{"n_experts": 16, "d_expert": 64, "activation": "clamped_swiglu", "router_score": "softmax", "balance_loss": 0.00586, "vocab_size": 13568, "norm_eps": 1e-05, "optimizer": "muon_variant", "beta1": 0.93, "batch_tokens": [16384, 32768, 49152], "seq_len": 1024, "steps": 10171, "dataset": "wikipedia_en"}
Below are experts of layer 10 (counted from 0) of a mixture-of-experts language model. Rows are named gate (a neuron's input weights, with its number), up (a neuron's input weights, with its number) and show model dimensions 0-63. Each number is 128 + 24 x the weight over its row's rms, rounded and kept within 0 to 255.
Before each expert's rows: "gets" lists some tokens that make up at least twice as much of what it gets as of all text. This comes from a sample of Wikipedia text that the model never trained on. Tokens count by the router's weight.

# expert 0
gets: " |", "-", " of", " in", "\n ", ")"
gate0 [133 155 130 124 116 118 164 130 164 111 138  76  87 137 105 160 120 100 107 138 157 137 127 104 115 138 161  85 141 154 143  97 100 137 121 118 127 116 161 104 133 124 100 113  84 165 144 122 139 147 134 145 139 116 119 155 142  76  94 116 178 125  68  76]
up0 [136 121 108 108 102 122 152 139 141 118 138 123 129 156  91 156 127 138 149 139 165 159 138 102 129 122 116 121 152 162 128 150 110 134 129 126 144 112 154 110 151 127  95  83  66 164 174 167 134 106 136 136 111 123 107 139 162 112 102 127 180 129 102 123]
gate1 [168 126 111 151 122  92 155 132 104  77 114 130 108 128 104 149 114 113 115 106 119 174 101 109 166 115 114 164 148 117 164 132 132 189 138 175 150 111 124 147 151 151 149 140 110  77 129  67 132 129 148 135 135 111  84 135 128  93 130 160 135 123 121 160]
up1 [124 126 114 153 119 133 186  95  95 119 111 156 118 158 106 138  91 108 144 134 119 169 128  93 118 133 104 117 139  95 135 117 176 118 140 129 140  77 166  99  73 141  99 125 163 147 119 114 107 149 122 136 141 120 102 168 107 122 134 110 113 111 101 142]
gate2 [173 153 133 146 120 110 117 127  74 106 159 103 135 128 111 176 138  99 151 133 119 101 140 102 160 154 168 102  95 114 107 136 138 130 108 167 134 146 125 135  85  90 105 114 165 161 139  83 130 175 142 138 139 132  97 108 117  79 123 158 175 177  90 121]
up2 [102  88 122  85 114 110 109 156 102 116 147 113 128 110 150 132 113 127 166 161 115  95 134 122 127 149  84 136 130  97 109 122 119 103  90 137 142 161 165 164 150 156  75 112 114 113 132 114 134 144 174 147 166 135 168 128  83  93 113 134 118 143 159 149]
gate3 [148  99 149 144 100  94 109 124 119  99 162 107 117  97 161 130 143 162 122 135 129 175 166 106 121 100  84 139 122  97 119 103 130 110 131  93 155  98 123 178 132 160 156 122 111 140 149 144 122 113 115 167  96 121 125 119 192 171 121 130 127 109 145 133]
up3 [147  97 129 111 136  97 113 146 136 139 161 121  96 109 181 149 139 146 127 135 105 121 156 148 121  60  81 157 132 130 146 106 136 122 162 119 124  76 129 141 142 145 125 107 158 157 133 111 140 190 119 186 102  96 138 136 143 150  98 171 122 125 123 139]
gate4 [146 154 158 159 194 158 121 146  88 115 125  92  76 136 106 149  91 136 109 124 117 132  77 144 118 152 139  97 116 121 111 119 160 128 115 183 132 122 130 114  90 133 141 113 152 134 117 139  99 154 158 130 153 154 105 173 110  95 155 135 159 131 120  85]
up4 [111 132 152 105 146 146 168  95 111 105 170 101  96 119 115 130 150 176 153 106  95 100 129 108 142 124 148 107 126 137 128 141 134 119 177 146 118 131 148 125  96 117 121  97 117  95 112 123 128 173 117 108 140 125 142 105 144 131  83 119 155 154 149 119]
gate5 [156 160 133 102 116 160 152 104 156 132 127 101 124 120 107 144 155 131 142 127  83 152 136 145 118 172 147 144 110 105  77 149 108 122 161 109 158 129 135 144 135 120 148 119 120 131 116 176 119 177 125 101  84 159 150 158 127 143 134 174 136 123 117 153]
up5 [149 167  77 161 135 151 127 108 125 100 134 130 126 104 124 124 110 140 158 111  95 115 134 110 154 179 159 156 113 129  86 138  94 116 139 164 163 115 143 157 149 146 160 142 115 146 137 155 162 137 125  99 134 133 124 149 139 122 157 119 134 153 109 165]
gate6 [126 154 137 142 113 165 104 113 164 133 123 142 137  98 138 162 123 146 118  94 137 127 161 143 140 152 113 153 115  85 120  87 146 128 130 122 142 130 103 148 162 104 128 128  86 110 123  89  79  94 121 107 117 116 137 162 110 113 132  87 119 105  84 139]
up6 [122 137 125 120 135 146 164 177 120 194 139 145  98 144 138 172 113 121 102 103 128  99 142  95 102 105 131 167 102 134 108 105 107 115 147 136 140 147 115 167 149 172  99 119 134  84 135  85 109 103 124 114 118 131 161 152 100 150 171 131 141 152 128 140]

# expert 5
gets: " and", ",", "s,", " was", "e,", " as"
gate0 [ 90 128 130  97 124  95 179 141 105  99  88 138 166 104  96 111  93 157 116 118 154  89 121 162 144  92 102 134 154  94 130 153 121 115 141 136 120 165 114 121 149 164 151 120 131 111 104 172 127 118 117 155 125 138 191 114 103 157 131 137 126 137 132 136]
up0 [ 89 118 160  96  75  95 151 162 115 124 167 124 142 111 146 121 110 120 129 126 180 112 171 160 106 137 147 139 140 112  87 119 162  96 101 140 143  95 133 166 156 106 160 113 135 158 149 147  77 128 192 140 131 128 166 154 117 143 149 154 119 164 130 127]
gate1 [157 146 136 114 113 121 129 136 129  98 117 162 107  95 139 146 129 154 104 193 101 170 168 153  88 138 145  79  96 128  67 128 145 145 104 168 108 101 108 113 112 115  75 107 102  80 126 125 144 142 144 130  83 141 114 104 131 113 146 129 149  82 111 112]
up1 [137 107 105 147 149 166 163  93 102 139 147 171 139 146 107 129 153 114 144 122 121 135 118 110 144 148 108 114 108 139 103 122 176 152 130 101 116 130 168 143 170 171 115 126 172 130 128 152 164 137 138 122 135 144 126 154 111 160 137 139 129 184 126  99]
gate2 [ 85 113 132 134 152 111 127 110 171  97 130 126 137 122  82 120 123 149 122 152 107 116  93 111 122 109 170 142  97  86 104 110 152 151  94 138 123  92 138 149 162 136 153 102 146 159 165 137 101 127 146 173 152 149 133 110 123 119 140 120 110 141 145 160]
up2 [134 135  87  92 140 114 109 147 168 105 123 113 108 174 142 109 166 117 104 141 144 136 115 162 156 100 108 123 118 140 112 116  94 139 115 148 111 139 134 156 145 123 157  84  82 162 155 150 141 111 173 123 109 129 130 140 134 128  97 126 134 130 114 143]
gate3 [141 172 133 143 125 127  87  78 126 115 130 147  97  91 105 135 143 156 104 150 132 114 151 153 119 125 160  96  95 126 108 129 144 140  94 116 124 136 121 130 115 131 102  95 115  99 153 101 104 139  94 151 149 113  98 119 100 119 175  85 178 128  96 149]
up3 [117 122 160 150 144 158 141 135 114 181 135  78 177 115  97 149 147 102 176 146 137 100 171  82 125 125 134 110 121 186 144 179 126  95 133  96 112 153  82 162 171 137 117 107 121 154 152  91 111 166 126 108 146 111 140 119 154 139 137 104 162 132 124  98]
gate4 [139  98 140 113 135 116 147  95 148 147 132  98 148 129 168 103 159 113 118  96 134 162 155 108 173 117 127 152 141 109 135 123 143  77 141 143 138 175 152  85 151 109 103 112 147 157 162 135 147 146 145 156 133 156 110 140 130  96 127  92 121 174 118 137]
up4 [136 173 145 142 124 173 167 135 119 166 123 109 138 159 139 117 118 122 136 122 116 151 117 150 140 116 156 132 132 119 142 143 131  95 135 156 126 109 147 164 147 144 117 131  92 174 151 123 107 111 126 142 123 114 151 134 111  77 136 125 129 143 172 168]
gate5 [171 175 107 165  99 130 114 175 150 164 120 113 103 116 129 142 116 155 115 102 166 107 125 108 130 128 125 136 131 116 130 117 133 119 120 132 114 125  84 119 139 120  91 110  77 145 135  94  67 122 150 131 116 115 122 143 119 142 104 134 179 180 139 155]
up5 [133 128  96 128 128 126 133 149 148 132 124 134  81 134 112 109  75 125 149 101 159  99  96 106 146 139 149 129 123 110 135 130 137 108 148  99  83 142  88 162  91  87 160 140 123 126 133 102 118 100 118 105  99 156 171  82 153 130 120 145 111 103 152 136]
gate6 [106 143  95 121 135 146 123 158 131 168 120 148  90 125 117  96 114 141 134  99 135 123  97 112 172 104 121 129  96 109 129 126 125 107  91 164  88 172 110 113 143 117 132 154 161 167  96 100 155 131 121 156 150 148 124 125 125  71 126 150 122  92 143 138]
up6 [159 165  84 124 129 134  95 111 136 117 129 129 136 118 133 111 124 141 172 101 134 158  88 140 166 101  81 133  96 139 157 118 128 131 141 165 111 135 130  97 149 111 129 122 116 168  74 157 162 133  90 102 100 147 132 111 123 121 101 149 135 132 177  90]

# expert 8
gets: "ing", "ed", "e", "es", "s", "en"
gate0 [108 149 164 173  92 109 108 130 111 121 138 147 127 110 124 132 123 142 139 130 102 104 155 136 160 107 145 132 192 167 135  76 148 113 127 139 150 162 165 167 125  80 119  75 157 135 151  97 133 177 113 107 112 177 120 125 112 128 139 148 121 112 144  85]
up0 [120 108 114 137 123 171 136  97 135 148 107 113  95 112 134 126 141 178 147 158  86  85 116 127 178 124 141 146 150 179  92 122 101 114 147 114 117 135 160 149 125 110 134 112 150 113 136 128  89 141 119 157 165 124 137 100 145 133 135  84 159 119 103 117]
gate1 [134 143 138 158 155  99 170 118  96 112 169 125  79 121 129 138 134 151 110 150 117 116 106 131 122 124 119 127 185 126  93 114 165  97  98 109 184 135 146 135 126 140 120 148 136 104 110 165 120  80 138 113 124 161 130 119 117 116 158 119 111  90 129 116]
up1 [123 154 136 151 137 126 124 127  85 131 105 132 104 131 117 136 152 164 164 179 132 128  90 150 156 145 138  99 174 104 121 136 134 136 140  80 153 102 152  97  58  68 102 135 145  93 148 167  72 121 111 109 127 134 142 138 142 160 123 134  76 106 114 162]
gate2 [131  99 135 115 150 117 166 145 102 142 144 141 106 132 154 172 120 164 101 120 105 120 158 119 126 156 156 110 119 126  95 103 144 147 115 128 107 166 173  96  94 124 117 143 139 166 155 118 143 109  98 118  92 159 139 115 194  95 151 112 149  72 120 115]
up2 [140 166 103 103 140 138 138 147 175 133 125 153 129 129 134 126  99 146 102 129 135 151 168 102 157 107 115 113 101 144 126 113 158 127 115 127  90 156 167 141 119 124  96 176 141 163 163 126 120 127  99 164 131 159 167 109 151 118 132 128 155  88 103 119]
gate3 [129 113 137  90 137 122 116 122 125 133 162 131 144  82 121 139 136 122 125 146 151  95 168 115 192 113 116 167 161  92 118 117 146 121 123 155 155 149 173 120 122 127 118 123 100 106 134 172 148 129 118 137 125 122 112 116  83 121 135 122 146 124 154 162]
up3 [184 118 147 148 128 147  94 148 159 121 150 168 145 148 116 114 130 156 141 130 188 124 161  78 127 137 142  94 135 143  82 111 155 145 166 139 153 103 152 147 102 124 139 105 146  90 100 137 122 146 121 109 110 118 146 136 130 100 184 159 136 147 103 148]
gate4 [140 171 136 132 138 109 127 167  99 172 152 151 151 130 131 133 132 147 145  92 145 132 172 148 133  98 155 101 110 119 133 104 129  95 121 138 162 144 159 129 142 109 189  82 118 102  81  94 118  65 127 143 105 152 161 151 121 135 168 159 160 129 107 107]
up4 [124 136 171 111 134 133 133 150 124 125 141 143 135 103 109 163  97 111 160 133 145 106  99 142 138  98 135 124 141 119  85 101 172 111  87 140 129 159 142 111  65  95 183  95 115 146  89 142 126 105 165 133 106 160 161 143 113 127 133 131 132 105  96 143]
gate5 [161 117 150 138 114  88 130  88 146 163 112 110 144 158 119 133 139 168 110 142 156 108 129 141 106 157 100 123 161 107 114  99 158 135 132 110  99 123 126 115 101 144 117 152 112 160  99 116 173 121 129 143 124 159 132 160 120 170 129 136 124  84 130 138]
up5 [135 119  77 165 106 117 117 142 127 123 154 140  97 143  80 166 157 142 140  90 114 107 108  90  94 172 149 117 140 121 150 123 163 134 136 128 103  98 129 127 107 139 125 134 159 113 130 140 120 175 161 139 123 122 146 118 142 120 173 133 130 130 153 128]
gate6 [136 155  99 115 139 137 150 165 124 135 149 105 125  92 142 156 124 112 150 125 148 157 151 128 151  95 112 142 168 152 155 149 146 209 165 119 121 116 117 126 171 132  93 108 116 157 141 129 156 154 134 145 149 131 117  88 149 122 143 126 129 183 160 104]
up6 [130 162 110 130 176 178 131 117 124 109  95  70 100  97  79 116 109 139 151 160 103 148 123 168 137 166 162 123 107 165 130 102 120 111 171 115 112  95 142 150 106 140 135 131  98 167 143 134 141 137 134 149 107 126 110 194 114 148 113 187 142 126 170 144]

# expert 11
gets: "\n", "|", "im", "em", " B", "id"
gate0 [145 124 117 153 142 110 140  70 134 117 126 124  93 125 130 124 124 132 127 124 112 118 129  85  98 120 136  82 132 167 143 135 135 166 103 144 126 129 165 143 102 125 129 116 111 155 112 129  79 133 111 124 122 158 167 134 136 188 160 168 110 121 158 130]
up0 [146 128 111 112 119  90 132 136 169  99 166 108 131 137 138  76 122 151 106 134 150  76 136 128 122 100  83 141 148 165 114 114 125 127 170 131 166 123 113 121 142  89 130 163 145 154 149  97 111 134 130  97 148 163 148 160 141 139 159 138 116 116 142 131]
gate1 [135 148  88 129 110 140 117 101 136 147 166 151  79 157 125 100 138 113 151 176 145 129 136 158  98 109 157 101 106 140  87  86 128 150 113 115 126 127 120 126 135 113 139 182 112 158 119  96 116 105 135 159 110 113 158 166 178 143 152 102 139 168 144 115]
up1 [101 140 105 134 107  89 128 123 103 114 106  88  70 145  87 130 128 137  95  96 148 159 135 163  99 113 115 114 173 120  69 124 166 125 111 180 156 125 121 128 132 123 136 141 118 124 159 125 161 130 165 122 139 148 104  73 114 131 146 156 135 150  95 128]
gate2 [138 129 105 135  92  78 107 113 144 102 154 116 118 142 101 109 135 205 126 105 124 159 139 118  72  90 117 116 145 123 159 110 127 138 156 125  67 101 129 144 119 126 129 106 136 111 151 127 119 123 143 156  92 119 139 139 197 103 160 122 111 119 116 138]
up2 [128 162 159 137 143 124 102 108 170 127 161 142 112 159 126 104  95 133 170 144 115 152  78 108 123 146 129 118 155 118 112 143 140 145 121 130 142 111 137 162 116  77 148 156 117  86 138 117 113 122 117 110 117 131 103 136 183  93 169 138 106 124 147 169]
gate3 [156 145 108 177 127  84 170 143 123 125 112 129 170 134 105 122 125 136 109  89 169 100 139  99 131 120 129 106 134 114 143 150 142 114 132  87 124 127 144 109 106 113 109 102 167 117 119 119 126 141 134 143 116 111 122 139 162 150 155 156 125  97 165 151]
up3 [ 97 124 128 179 133 122 152 166 139 121 116 189 141  84 138 134 129 137 144 149 186 142 123  90 103 107  85 141 114 117  68 146 168 106 133 119  89 126 136 185 150 154 123 153 129 108 104 136 128 152 152 137 101  73 147 129 136 106 141 115 129  98 113 116]
gate4 [123 158 113 132 117 130 134 121  79 169 130 113 117 126 172 151 135 148 112 118  87 136 141  99 109 103 133 172 157  89 133 119 181  75 128  92 102 125 150 102 111 153 104 120 137 128 125 132  97 135 134 124 186 125 156 131 106 116 110 129  76 122 134 110]
up4 [154 155 125 134 119 139 124 154 101 127 148 109 153 137 156 120 168 126 117  94 129 123 148  98 110 109 136 113 125 104 132 121 182  91 142  99 105 146 123 119 129 127 108  95 100 144 118 148 111 144 114 102 155 144 105 157  91 105  93 101 159 143 152 125]
gate5 [170 142 132 147 147 145 133 139  69 173 147 143 126 122 126 133 115 157 106 125 123 113 135  94 133 126 115 126 142 113 122 121 114 113 139 113 132 130 147 135 133 162 141 145 153 132 184  64  87 129 120  72 138 152  97 149 150 181 107 150 171 153 171 148]
up5 [142 143  82 141 121 120  85 152 129 116 153 119 153 114 138 102 124 173 134  85 129 132 139  95 131 106 102 111  98 108 173 122 152  89  95 126 134 154 137 136 145 165 165 142 125 177 151 105 131 154 153  70 130 145 142 113 112 118 138 114 127 164 126 142]
gate6 [123 133 138 114 106 160 127 124 116 145 131 124 117 145 200 112 109 125 153 122 108 220 154 106 144 157 124 137 152 141 103 111 142  91 110 107 139 107 151 105 145 118 155  91 115 107 133 134 115 169 131 117  89 115 115  59 107 149 125 116 154 130 146  85]
up6 [109 158 149 141 125 155 116 135 133 153 160 125 141  93 168 134 183 109 174 143 125 136 151 136 159 142 111 113 132 128 137 110 125 135  96 101  98 126 166 137 120  91 124 119 157 143 111 147  67  93 125 169 114 143 111  95  96 125 120 157 181 139 159 125]

# expert 10
gets: ".", " in", "s.", " of", " on", " by"
gate0 [181 157 119 172  93 150 109 108  81 165 137 123 132 133 192 153 131 110 125  71 136 182 155 137 138 123 134  81 174 147 153 137 133 109 133 122 137 117  89 136 150 123 162 156 137 116 108  98 126 103 179 161 108 127 110 154 112 152 136 145 116 116 129 104]
up0 [112 117  87 108 142 113 101 197 160  90 164  95  93  95 121  89 145 124 142 126 129 132 162 102 101 128 146 119 132 159 129 110 133 145 161  83 124 126 101 119 128 108 111 165 127 177 185 110 121 122 100  93 159 104 117 137  95 134  91 130 124  89 165 158]
gate1 [131 182 126  91 155 145 150 137 108 157 123 105 133 131 115 124 148 149 110 114 143 159 140 128 153 147 149 170  94 129 127 141 147  90 151 149 167  90 136 135 128 156 150 150 111 144  92 138 129 128 127 138 112 124 122 158 105 123 111 116 172 122 141 155]
up1 [132 115  96 144 159 179 125 120  82 147 164 121 133 117  86 124 105 183 153 133 140 123 124 136  99 144 166  84 101  98 157 151 158  96 144 138 139 122 152 163 136 113 126 110 166 107  74 133 129 123 115 128 136 117 109 125  95 103 150 154 103 147 106 109]
gate2 [138 150 146 118 142  84 136 151  95 124  99 149 132 103 175 110 103 113 104 126 131 140 154 119 161 142 118  87 147 145 121 164 160 154 121 118 171 112 164 126 103 127 161  83 139 177 114 132 162 156 146 131 150 119 122  93 150 123 108 126 101 155 180 126]
up2 [116 111  90 110 145 130 177 149 157 142 161  93 151 151 107 139 108 152 145 125  99  90 165  88 141 124 139  51 109 146 142 150 153 108 148 128 122 132 171  96 158  89 148  83 111 135 138 135 126 173 126 144 140 132 125 108 140 144  94 151  95 156 185 122]
gate3 [156  92 198 154 109 141 187 166  95 143 140 168  94 135 149 140 126 101 128 117 100 156 116 137 117  91 145 109 131 123 164  95 122 125 100 116 153  72 135 143 125 112 100 105 168 126 146 136 142 132 147 151 106 142  88 140  97 145 133 146 105 152 172 152]
up3 [161 112 147 100 107 144 153 132 153  72 144 152 115 108 119 149 127 124 121 128 118 147 128 136  86 127 102 113 123 118 173 144 145 117 153  80 132 177 109 124 176 162 124 148 126 163 160 168 130 109  97 107  93  96 107 167  93 148 142 155 114 125 124 142]
gate4 [168 115 149 131 119 150 110 143 107 125 116 145 128  96 141  91 161 107 141 119 122 122 189 116 186 120 127 120  83 168  67 129 121 142 127 151 143 129 125 125 148 144 108 110 136 166 127 160 127 188 169  95 118 144 147 113 114  93 150 178 106 103 119 126]
up4 [175 147 120  99 116 133 124 125 124 151 102 122  90 124 165 140  91 171 154 104 124 131 126 159 112 101 107 135 163 111 134 107 111  93 135  93 125 151 152 112 108 108 140 154  97  86 130  94 151  74 123 165  87 124 117 114 100 171 147  84 109  97 174 147]
gate5 [179 139 159 150  93 145 122 138 122 143 103 107 135 112  92 114 186 109 100 107  88 123 107  99 112 135 143 131 119 123 135 161 147  84 110  91 125 123 130 105 156 108 123 127 165  97 143 157  94 127 108 149 148  94 135 158 112 134 151 127 155 114 117 105]
up5 [142 125 178 141 146 150 133 127 110 146 139 121 110 124 130 107 150 128  86 142 136 150 158 108 102 149 101 130  95 125 141 151 184 146 124 119  99 143 102 169 136 105 104 111 154  96 175 152 128 110 118 110 126 106 156 166 117 185  98 105 157 115 125  98]
gate6 [116  95  84 157 117 143 157 103 141 150 171 128  95 115 135 116 129 149 111 136 102 137 134 105 119 108 124 142 161 140 147 119 109 141 121 155 121 118 158  64 124 146 168 117 105 148 111 143 105 168 132 133 159 135 134  93 128 122 135 144  86  81 127 109]
up6 [172 132 108 124 129 126 119  88  99 148 166 142 113 117 151 142 120 139 161 121 107 149  80 112 151 117  98 118 143 144 147 115 108 116  81 177 149 183 121  80 143 156 153 134 112  92 117 143 116 164 161 137 153 146 117 123 155  98 110 135  93 102 133 109]

# expert 2
gets: " the", " The", "The", " a", " his", " released"
gate0 [177 146 170 141 120 106 103 117 122 116 127 118 131  82 146 125 152 111 134 114 120 111 158 116 135 138  90 154 102 135 117 133 106 107 109  83  76 161 110 145 155 127 142 107 126 122 120 111 104 140  94 128  98 119 101 150 192 150 176 140 151  92 183 156]
up0 [166 150 163 157 126 114  93 131 102 120 145 118 144 105 110 153  98 118 160 107 121 115 158 146 114 122  86 114 155 165 161 134 144 161  93  96  98 147 113 159 119 125 154 107 148 114 178 133 125 123 142 152 115 121 176 171 150 145 161 170 131 110 163 171]
gate1 [112  92 118 121 139 146 179 153 107 113 159  89 108 110 129 130 147  99 113 148 160  95 137 116 143 121 141 122 106 158  95 109 126 132 129 134 114 148 139 139 105 126 154 114 156 124 120  96 102 143 110 134 117 158 131 156 111 103 125 101 124 110 127 100]
up1 [112 119 100 161 100 120 132 146 101 138 121  91 163  87 129  75 156 131 146 107 174 140 137  87 109 136 168 106 169 137 109 151 118 133 103 118 168 158 137 144 102 118  95 131 130 133 160 144  83 154 140 112 157 183 164 111 145 134 139 139 183  83  89 159]
gate2 [134 150 171 127  72 158 152 163 117 134 124 112 118 111 124 150 139 145 108 109  83 142 130 126 162 111 125  74 151 112  87 150 146 121 101 109 119 103 142  93 149 167 152 131 147 139 118 156 140 172 121 126 154 115 118 155 175 131 144 166 101 137 130 141]
up2 [146 109 154 124  74 168 146 155 125 137 113 128 114 158 119 196 130 118 115 101 103 114 144 120 167 142  83  94 147 121 113 147 138  79 138 154 126 135 117  86 100 152 140 122 146 148 131 138 104 120 153 106 152 144 102 137 179 171 127 126 124 163 131  95]
gate3 [ 71 132 129 131 123 135 101 127 111 139 129 121 122 105  92 126 137 134 173 123 135 141 104 122 142 146 122 122 123 143 130 114 135 108 123 122 118 182 148 142 117  98 127 124 158 113 144 134 138 144 154 119 124 171 129 161 143 145 130 131 151 122 121 140]
up3 [104 165 113 162 138 109 106 131 127 129 129 106 138 122 111 102 165 133 156  99 139 147 107 103 130  99 126 147 120 131 122 141 113 122 139 130 145 168 133 113 117  76 126 144 115  91  88 143 141 139 141 107 132 140  92 143 161 111 117 164 133 126 135 130]
gate4 [107 152  97 149 109 150 112 144 150 141 126  87 108 117 132 124  97 137  94 187 134 125 144  92 113 158  86 105 157 125 149 136  82 153 130  90  86 107 149 109 145 171 150 104 165 165  96 136 114 142 129 157 102 129 152 121 121  94 151 101 142  99 151 127]
up4 [164 142 121 114 119 119 152 113 101 173 138  85 114 159 112  97 138 118 118 159 118 114  91 133  96 166 150 126 107 125 159 143 119 127 134  88 103 130 149 133 107 163 173 148 163 127 112  98 149 129 154 144 126 132 123 104 185 121 131 178 118 102 143 121]
gate5 [143 117 151 152 123 150 148 146 158 110 134 134 117 157 113 131 129  96 136 153  91 133 145 121 150 139 110 115 106 103 107 116 152  98 146  96 150 129 136 105 133 122 132 106 139 173 105  75 157 147 107 146 146 134 142 129 122  74  83 115 108 118  98  95]
up5 [122 165 113 155 146 123 129 156 123 118 155 114 124 142 132 142 160 113 172 154 145 137 125 127 150 119 153 131 140 131 109 108 185 115 170  86 163 175 127 138 122 100 114 109 137 143 109 113 134 150  97 146 207 117 114 124 113  75 108  91 115 126 122 128]
gate6 [143 113 130 100 127 178 137 138 124 143 142 101  90 103 125  87 139 118 134 111 132 103 157 103 106 128 131 117 130 149 121  89 143 142 132  97  95 111 129 127 124 127  76 131 146 126 121 110 102 155 115 115 112 133 161 112 134 132 159 131 121 152 143 142]
up6 [145 138 167 108 158 154 137 115 117 113 120 116  64 119 130 115  87 124 132 154 123  91 126 169 129 113 147 163 121 115 140 123 160 132 159 165 132 109 124  86 146 144  80 151 137 121 113 101 148 139 116 122  97 161 133  97 130 116 145 136 143 204 141 124]

# expert 7
gets: " a", " was", " his", " he", " is", " to"
gate0 [ 90 114 131 128 118 131 143 118 152 114 132 126 124 118 129  97 127 166 110 149 142 122 113 152 155 156 164 115 148  70 149 150 122 109 136 133 103  95 125 144 137 113 126 119  94 117 127 100 165 146 170 144 102 115 146 103 126 149 157  91 142 100 109 134]
up0 [107 105 123 111 120 114  96 131 135 101  85 120  85 122 147  97 107 129 182 140 141 116 106 132 138 105 136  89 143 120 104  58 165 161 113 122 131 134 125 111 144 107 101 120 158 136 151 106 149 151  86 144 134 122  98 148  98 137 146 102 147 130 126 103]
gate1 [142 114 139 120 164 141 163 133 102 117 144 152 142  89 140 109  66  73 168 113 110 161 139 115 104 120 151 131 129 101 102 109  86  94 153 109 123 159 130 149  93 155  65 158 109  76 130 173 114 140 137 156 185 126 108 137 169 122 129 124 100 121 140 145]
up1 [179 131 149 127 155 132 124  99 136 138 142 105 158  93 152 132 111 117 142 112 120 126 161 143 162 119 121 118 176 108 109 122  79 136 119 156 128  81 137 149 118 107 121 119 149 104  85 140 112 115  97 102 130 180 114 126 177 126 138  98 128  79 147 165]
gate2 [102 121 152 119 122 144 144 102 117 115 110 120 109 107 132 166 128 130 158 149 145 120  96  96 130 154 112 136 125 138  93 109 141 118 165 169 142 166 157 164 134 151 159 137 142 148 110 164 140  86 149 107 155 188 107 107 121 175 120 143  72 136 138 121]
up2 [160 172 185 140 131 136 159 127  76 141 140 138  98 141 118 165 131  75 141 129 125 158 100 122 157 111 110 132 152 140 108 112 150 100 144 148 135 156 163 164 105 139 149 114 129 127 126 144 106 121 173 113 134 135  85 125  87 145 127 171  87 166 157 111]
gate3 [146 149 148 164 158 149 115 127 148 110 118 157  75  88  88  92 146 134 159 125 146 140 131 135 144 142  83 138 116 159 126 146 138  87 157 116 157 137 119 149 133 114 112  90 124 144 118 162  90 122 104 157 120 139  79 104 117 137 122 154 167 161 122 140]
up3 [136 113 150 126 182 131 140 126 125 134 141 131  98 114 121 111 161 113 154 101 130  86 133 138 121 144 126 109 132 152 154 139 113 115 103 146 136 115  89 180 101  69 123  72 145 160 124 125 116 110 125  96 146 149 131  82 141 135  78 132 117 156 175 125]
gate4 [ 77 126 110 133  86 135 121 146 160 132 143 117 102 111 132 151  73 103 108 121 135  92 113 100 149 107 113 141 147 121 156 123 155 128 126 159 180 135 126 139 107 138 144 128  98 175 156 115 146 132 136 144 145 129  95 144 148 136 158 139 126 120 109 125]
up4 [113 123  91 126 105 125 132 127  60 133 187 102 138  45 133 170 132 138 138 130 112 120  96 135 142 104 160 135 151 157  92 150 162 129 141 113 174 133 133 139 141 106 108 136 102 137 112 107 131 141  72 131 154 101 138 123 136 132 146 132 149 167 122 125]
gate5 [153 139  85 127 131  96 149 128 101 140  96 144 121 131 176 132 132 134 134 177 116 145 107 122 154 108 110  95 132 111  68 106 153 119  98 130 195  95 100  96 123 120  95  98 147 125  87 118 120 118 117 117 181 136 134 168 134 136 141 152 113 167 161 129]
up5 [144 135 104 127 106 116 128  94 124 115 150 141 103 138 141 119  96 171 181 157 147 101 151 126 129 134  73 121 178 139 156 138 106 134 108 113 143 157 126 144 141  99 110  97 120 119 124 148 123 112  93 120 136 145  97  95 114 138 114 111 115 123 167 136]
gate6 [111 134 120 119 137 107 117 141 108  89 113 111  92 158 156 154 106 118 126  99 107 105 152 170 130 127 122  95 129 112 126 104 168 105 128 153 145 143 182  76 115 157 131 100 142 130 101 151 116  99 114 161 142 155 129 122 157 158  96 143 143 133 110  90]
up6 [118 154 134 118  76 119 110  56 120 119 157 101  99 139 122 101 118 146 152 109 140 126 128 143 111 113 119 157 126 117 141 125 150  67 140 111 125 101 165 104 113 116 170 129 128 174 185 112 106 108 110 122 133 153 144 137 137 113 122 108 136 157 137 102]